From a checkpoint of a small mixture-of-experts model trained on Wikipedia: 2 picks a token, 16549 steps.
Below are experts of layer 4 (counted from 0) of a mixture-of-experts language model. Rows are named router (the router's row for the expert), up (a neuron's input weights, with its number) and show model dimensions 192-255. Each number is 500 + 40 x the weight over its row's rms, rounded and kept within 0 to 999. Numbers have three digits each.
Before each expert's rows: a language model's description of what the expert responds to. This comes from a sample of Wikipedia text that the model never trained on.

# expert 41
Spaces, punctuation and line breaks, and infobox field labels at line starts such as Full name, Directed by, Operator, Born.
router:554491558543516484485500525469470636497484463524506524562485501456510528513461508557518536526511534551491579452473572384455521457499610470479442519510511482409513498497495486481465486502493502
up0:409470492454551511484445517505499533577494415427443442494447511450489463570491480521409505491485522551488479478513481511474496511543486512468545488554518532410437537516509547466527507536582491
up1:482554475462522568507488554460507527454505437530512473515603478509484569545460554467444402479604479552477500577512463468478527484473448563447514527459462467520577424502501569536452491464484426
up2:511481501474531499515449534483461494516506590510521532513501485509487497473493488424505447534470512528492492461467469549467542502519502533476561490482416501549448422418510601551521492525524487
up3:516483515489508549535519466508455458460543523561501506408561587530514543565443550472526490536416495514499506543531505507470524528493525500470531531539402472507415505527522416513473524541489500
up4:513501526537534514506526421448500453478467590511507529493463426457478590520432481448446510476578512522557497517495508527437443542496445496479596440470392530481465429445433551543433504523543454
up5:547446523420491555547403493455485482510566549529486512492529544491556481454494466488558530481555451427418390480535406530485472505518523468544560518537502468424502452528507460454489577510532490
up6:518460454472479518459509560525506498460540482486573529468537507444524503490472473454552506461498463497526539491484460495448517459492518525492556480463459476560547450447535484458495537514520519
up7:439456480432426546491435517518503518504528542482464507458579540547502557554532511503464464467485502454487513488461459522495468565454404516493456516544512446517549425477518563494444429552557487
up8:514500545509501576528483498454504464460469492544447515529563493570549486490450473481541496486508470548501504520424528537453437547474515592494559528543438487561511552467414525514542498552483401
up9:462485516481503474548502504528520464451543462489513508465561512505542466456545477509414543430485522451528467536557536534486548502565530567490482466502480514455424499506468454437542457478559459
up10:521465488542530483477521447572495474424458535439514537547501482432545531518575511466397534456475404480471542591498505478560561464483522440471512526517514503521447522458510498516500450521565496
up11:531519542537557519564491505567478416435438536515428594488473495526447557530509476504478534487437479482460572488528477507478541519505555585448574510520451469413442479505463454569470480588561453
up12:491522480474523434484479527528430488498525503457464412482454563471487484561535487494444486424444517578518511477487379489505519497530470452519543497560452485495491464513478575517501530425547525
up13:514532564452511501526502463526488495484478535502453484464451511521502589490601502501486530530423490485492530563504501465522501515485510490477444523555555462472540555454564529549517510506492531
up14:525448604499494570485475480484532483531442543541465513480509462482455388549456535470540581531506510526545484467486453551538523480459447575570563551536491480459470468444554459553536532508483474
up15:483521431476489524392455533476432515468506458557519577500522453494540432484478445493484525480500475517498499539413510541477497517511492542472528477505454469547452495402516480553569473507454410
up16:504489442589473569495527499520451473579478474495518506498469543460469561487532510386455486452480534425491503583476515509541441469497515530423510511513448554501476433445526491567480509507465409
up17:526515497478457486537468462496475451534468566517514560440540480506551549441504460462576418497556469435516485490499534497500490528555496579470538537524500536527532575467532532462507549580554504
up18:485535480548472492457520537471474461526488433453486498537547519460540476536571538475464538463467536467503522531504461509572473483516561519487489510528446539593480476568524451521518418442482458
up19:510451533516524521569469470533533469493441501482433456488450475454440469482468548535523417542497548527596463534533486500505411545503554509478538576536462456536512546516459518536573550401455529
up20:524585431437531488482473560510464467460425470498515452484497476436449545573589525444499448507459467491456488481487480497541461512523516418554463505492419488553397480465476509518486473506566538
up21:492606543439561502492543488509436548486498500482446495502521506505427495549542492502409546540456546506487471529497536462492477606504491499460499482461553529473407544527509464467492435571490578
up22:458504489532522553423474516430462536430526482500481470497512517560450529534459497530437555557499471505499557464478473484455508508544539473430456573491513398471484473489522485486506449431490480
up23:565533490469512478502491520500467471539536484517486502458454514503450566510435489471496411529508507505511516435445455472398508489478477430476520422602513413453528534409526533476463483464513534
up24:454470461546421498522513551555508491510459523460516508544507536514485521538503516502522472473518590537437534501513500531487453500529477564498570500503489502530497468476510458532494501511575487
up25:498523566433437499483507392471446458481534497483474555520456474511495542537620514472541506504524487453517533475452474509478437527545428561516493456537557480488530545505514569459499507478527448
up26:420514478516585479435496488510492536477495493534475517454528482497491517517552469493478558523522495515434471478546527502499476563567479522476503473490551583470411550576539484457497489526485570
up27:487554429570452524539557511518500464472578475532559526549541482539489546481510575402506564583457443503484499495513556538523513505455480553601543489481458577533475475447504489443513476449473506
up28:421597453557493522475490567512491469444462488482485420494505488495448543612497456492433477514477527544555462507495493509555532472474498535500415540482474436515437480502520519435420470506470455
up29:530536466434455533422512559483548468433504563465526492496487527531446557539465601486529409476468482457521502491484475551463432565544450575450541500549397461449553464495435420468509481507512467
up30:486503474391428511456529512560590481492460532470529558474456434492476557495502488447560482466568505501430463520463482524465473443495497519565518458470448429487534508453492568518535494522506496
up31:503518520487516514469567453523424423527521495571524471367432526522466556529519557507466535476473521512497513470464463484507460459495525403470570442445456527506472463457447504425478490429505503

# expert 61
Semicolons, and, commas and pipes separating list items, plus late digits and slashes in decimal coordinate strings like 86.577777°W.
router:534502551477475518558515475533525398531533513481566465450567491517480496493497544524522478501516530542461543453529503504395459486473488510545526502519422491441558425531463535552538528484475533
up0:534554502494461584469497514444463527445405502540455511469467544473481566520513453476456469519447521456556475478464513446483511538565535483475459428487502504513474508498512493466420476451519474
up1:484488511515506504517522508494509596489514494450498442532486436458524454474480538510504411491488517414549485473473570493544464504583473500503477547503390511565403499505472461477515468424477482
up2:520421490524571475486457557515519456438561532428512507484534472538459460454456496490476469490438572495446552458450469493472501451485452511551465485452515524544471467482467492515439562528512538
up3:519584473481493505464504576515532519505504555514442480523524473540535548467465440520521467546513542529476510472499464536517575484510496520484450483487546451537492462506477470485533465544517490
up4:432550502508493638504507512458445546469558499492464551476548566532465505519498497504496486543473471491502430485532527476478522533478422449480494407516500428507459515448527519392446457471500519
up5:480526463506487491495498429547509505529468412464498531413472463511426528490512507488562431576468487527574478425487506484445486532463432474555563503532481541531531494528496492507484444488484521
up6:529534502460503517484480600512431480507442488482552447442558546440421546488546534478502537482541540431556513480556530496490507529562492472558492471445431500494381464503505500477507496540480541
up7:477502522545519593451461455494479568457518472474461565497517530499496580500466444501453553452432501430548496481493482452498551520552496511460465528530534445470504533462505517487400484466508491
up8:555462544561474515413446541511517473534499483575482511557474614512540529475458541540491425453463561509464523471519550440427497524438562490493483504515494509518494399475429552531455480494481473
up9:487563551512467552461452498491444518499512470519450534505427548456474535500482428448475513466457526458543515519516501443499536486515431456441462488562509465459425542487569573465506504491559496
up10:468497556489463485482511484492494516476542531487489545483496523510427492499566540421425504528539526566483570433480537487543452487436404512449513464542473515529514519466462535522551565498493545
up11:509523505475483568440539493490499555450510477528492529463449456461445566481493430446483541513490517469452459434493499520549484513528486497485486502473469482453468523503565460434456457445477481
up12:419540555527488541487526513481471515464531532555460498486478478480524545466518555478499518578435499500428523464492482557509496542436565485507485497527519491475436535492425487500449458467499516
up13:509521562512463513500499523472521480495559486544391487468509535451442548470488470470461460546470515508518521528434462536481524545500540554514501497475486515545573563461504539540543473481469513
up14:446462497438464577463559517422477499530475471514470566525461569457500575540510488516483578477486483443486464489494474457493471532500448462462434493547484423475483500459497529451444472524490490
up15:449547510454478610497449519434465504490459468511488555440497511468440534500539481405515504461446482409555427525526491523512461537572490464412465469516500463597462576435561471393496523511510513
up16:522493484564442534541503415480545508498469546464524519486488439454497485499438465491427560523482554421445497529502604516521555456492501464472551504533511454453501550526504510502462494500471553
up17:485551469486502589505469492487459513446503496545465547476485493502468554516547552471438494442448489510518441491494494529529503533533519497409428498485485470568424492444485523487409486447552457
up18:481507510511444621446504538451482527427474513472478562503498541454486562504464502485394524552421477453520463517553508499504543528552469527472417506502504458496474524484627525449430493523527473
up19:531494490421516479425481513493520500481544522464459457486439477556485517458505501508508469448469493500518495475483504406511541532532525497523478478525421494492533479349499561539468492559460503
up20:414522541516446617440504486535494498487475467496454503513480509447494521556439507504461551486438527420488411495513476474542518534567511494473438482513486486516430529481517519458447528492448499
up21:475529530506546549434489497498481553452545475435512563511523595498478515512446432444451566471443519413485481497478490511473481497458438520511483495473495476563472540388551500452436535463504474
up22:522518528508434518440492576519605554466508477576521518526474479446471465517531453497462587497425493511563474554571533500537541552492583509471501517494493436532469496442501542444486456513510492
up23:514586432434507496486496451561527550501479522588515486487532417500535507581557501554560419510545514563491474514460476570520509539458465540501538519498492458473482581553463515483516536505521444
up24:477527512515503598496430508464421597473497485513496574386474519468457521501467454543433504530431479443534439535508526509521483472539481468502458409519533467525506536434499485476456480456519516
up25:433444573467410500500521496567553482503557478488482574462519526426502470516571441458432534537476529479553418564455562432477471497556538534421502467489490511476520569542577550520429511478527514
up26:445536550497495614457475483480490505468498479508415533437456555470501537491479469505488544481492519410541507460522535471490539517514548480486451479525520438513486496466540424463432448510475474
up27:504491443438449475445569474544560509493525485570518560458535447504573508517545585542533498536496494500521520546530570541448466480499394492509542559488532502495523503508515542523555517459528441
up28:492499449447440550532492478478407482460496488494474544489509500486446537529476467443447545495406517471445442535498531531528520588473534444518478555474564478516535524482499550467486478455470492
up29:539530522523551585443531467496503546476500455493521509494445507500475506571475519461438567472440449474569460532499443505531554507531515448470408486516544418484495527509528518478443465493512491
up30:527489444444509492517481512484429484497515578510462505508438547499481528460465439469547535495511572518441465505414506483508522482447449552506504454427513525491472455423445529479452465494514480
up31:467510504439515572490532493516513498447496524534481555476463544477500528533465466438478525456481465481524453489486523514507487533519474490470483489525458445479502491482538518442475395510506489

# expert 18
Pipe separators between table cells, often after numbers or percentages, plus commas, periods and line breaks ending clauses or list items.
router:568497556500506511515527468561521397531498458525562511565499524491518474478543482536485471513518472538508497537505498488514433475450532543534513473556496508437522503542522555483509492520511515
up0:485544509493495603466509526420488565520485502430537548585485525534458509587476501463490477509501524424525532506437500437552461527502438444490520509501447454461554545414522524492434474551514465
up1:488576548490476593505515503500459558491459471497424522457481503497454505524444519465476536457460482448514496505510502512482500578512440504490481552464497439505465441466492558479468498493511490
up2:435589471500478609414482536522506539457469488478425484490540516498456538528483488469458505549426551458528524527513527470502542594528479486469441486440481447517513529493523506487524452487491473
up3:448577540478526593502525480467492507435504456490475497530511512483461530502472533496436487502448530494532500504481487480460478498518396473505519545491493478518489473445494467545459454460512518
up4:511501480478512562502517498440450520465473500549441512526528545456438489529413457490393447443514535539514483523490546489466520525544425481466477510458416440500539500442587537511497475506563508
up5:449538481523523595508521559465372540512483494475458558484552557492511533525513490490459512480452487464509476444467507470452538553476444441474484540482457468493538507441500503406442472491533515
up6:504541524515483602461491464416459511479570516448522581495525489503505473544472514465460500507464473532524509467455519505508524543407500456485463515479434487482484477471507523481514469454499452
up7:487572515470543567498466479462477505528559439493483558403480500561568540568523524444487564489438542461516512511503473513488574560535434487508453495545527476513514496502539525477479483478480451
up8:499509529498472506491473503522502597493559510515489550424482567500555597495520539499508552487443468475427552537509509480471496528498544495537515535573480512442545514525485447532474529469501548
up9:431470539483468583487546501488498522489557490460466527551492565506466544522505542547483479488468470520456537549470546463486531535512436491430488493521500472530524481462556536527489456539564475
up10:473533481498431594474509601413421538505523498512495472506474499523451501565396521500432516487446478543536446468455488450464476530543432458489451460492476520490516513434505503499537424492574509
up11:553556531490505580458516533449476563513503534468447599514504519481475547562530528491450495488465525427523505403496470489478502536466536469517446497493404410534500513459447503482491462496514425
up12:479517547503522590576530562469469504462458486562448515478496502514470557538482456510519490532429533451483473477500469500494534575491455472476514459485474486526467525476470480462435461493448551
up13:459564460486513575571497503503418524459539539501483514504512471460489533553457504449446525520471517515497490497477449563493510576511436508446514485507430516514519471497507468500549527477505450
up14:494501525517432579476549458488455479446490516471430512547491525543553483522449452478477519458429560497519522486421522509472470488472461497393485487443453518479500487419495484517512528486507533
up15:475533499515507462573497462485564469468449531537533532512502498484457515439502452425556471502493530452525431489557542483557489549544535499393476417513521485541540444453493424471485484472479525
up16:451538495469478596500490519525458458454473497512436575470496529496503518556462548445436521565430518529513492467495551534487539544509472472435437482512427441459498527473518548477552489511512453
up17:493478453518464539517463446473502498478391503464401481506527515446490507579483457440498557472464476451524475515460532492507543535503460458529533564509444494468442528446534521524516452474502523
up18:482568547497514554503533560484472484521524459479450490443490526466486518487515491499444538491376506529474489453488554518561531510481446440462504491549455450490449491544495495495513484481546460
up19:476499578491515504466545555412458471493490522498491594484534506440531493550548504437490517470469541481475552503467452443493592549551499568533493436492471552497463553396429517424492503505488488
up20:500561538489528569433475509495458469451474486468429538480483544504505497555424523486475478539433471468536486489529461559475614535510460453452421449459485429476447481448561511465491476481506449
up21:472545436473513533505516496518446574498575563473476515412467540503524614529514485493440571504463458460454537487537467494493504486504451441447470479465445439498481483539530499500473437543529531
up22:503486587449474504475440578508491516508511538552433570525530511459545524563517569536412459472455492412444567471502537513521467517484449540528509505579532522531564484474540527414494464443554441
up23:472471507507520613516509564469415562489554480479480549483525553477530561525469485477447485480406577487474519469462487484467521550517427456454446513534442482488481506489515521444469468510531488
up24:545546545439466571520530489474553465447513518464464542533506524450454495556472546491461532445472528440496476477423473505506524533483437465497524450480461498498462505406565495482484498473543462
up25:464594497516518584497509462466515571480546486456475576471553504511491549536508500495449574489459455485454499502503499497510495539512477524451469482478430439514452489464514495485474508507563480
up26:453512535507540618480459497441504525431461534410460526439528535489444565538435488414492528519414529488494547431502549479459516527448412457511469557489452399527493520461510506479470482529491460
up27:560484498546459557492475505496431469489601478460472506551490551547496502461407569470513530503412528533508522518515541570534544514527467466541535499556468480514514575393480526430544449559517534
up28:466537559484490590484474502495477433456498485463498536537471516467524560527465474514484588480450481464489485436524479504465530549511451492457534469552477418480467458426459508423478406523485450
up29:462538500522487573518442514498510563488543509485440498504493490499498518522464504475422484557486511504497506487485462459521525551528450519506459487489517478524477525450483535474479484457580491
up30:453586487481559535493525498447454539459549494465481572483539538472473565529487539465479570451425498469562449503525467517468519540548444468443526514473482469505473486493535498500505457523500494
up31:425571520515499531477520472482502533472562516530438515471506483478490478495483481514502530592416541481411552445430520452464513472430432485485464516473378459566513528468517496479477508471533423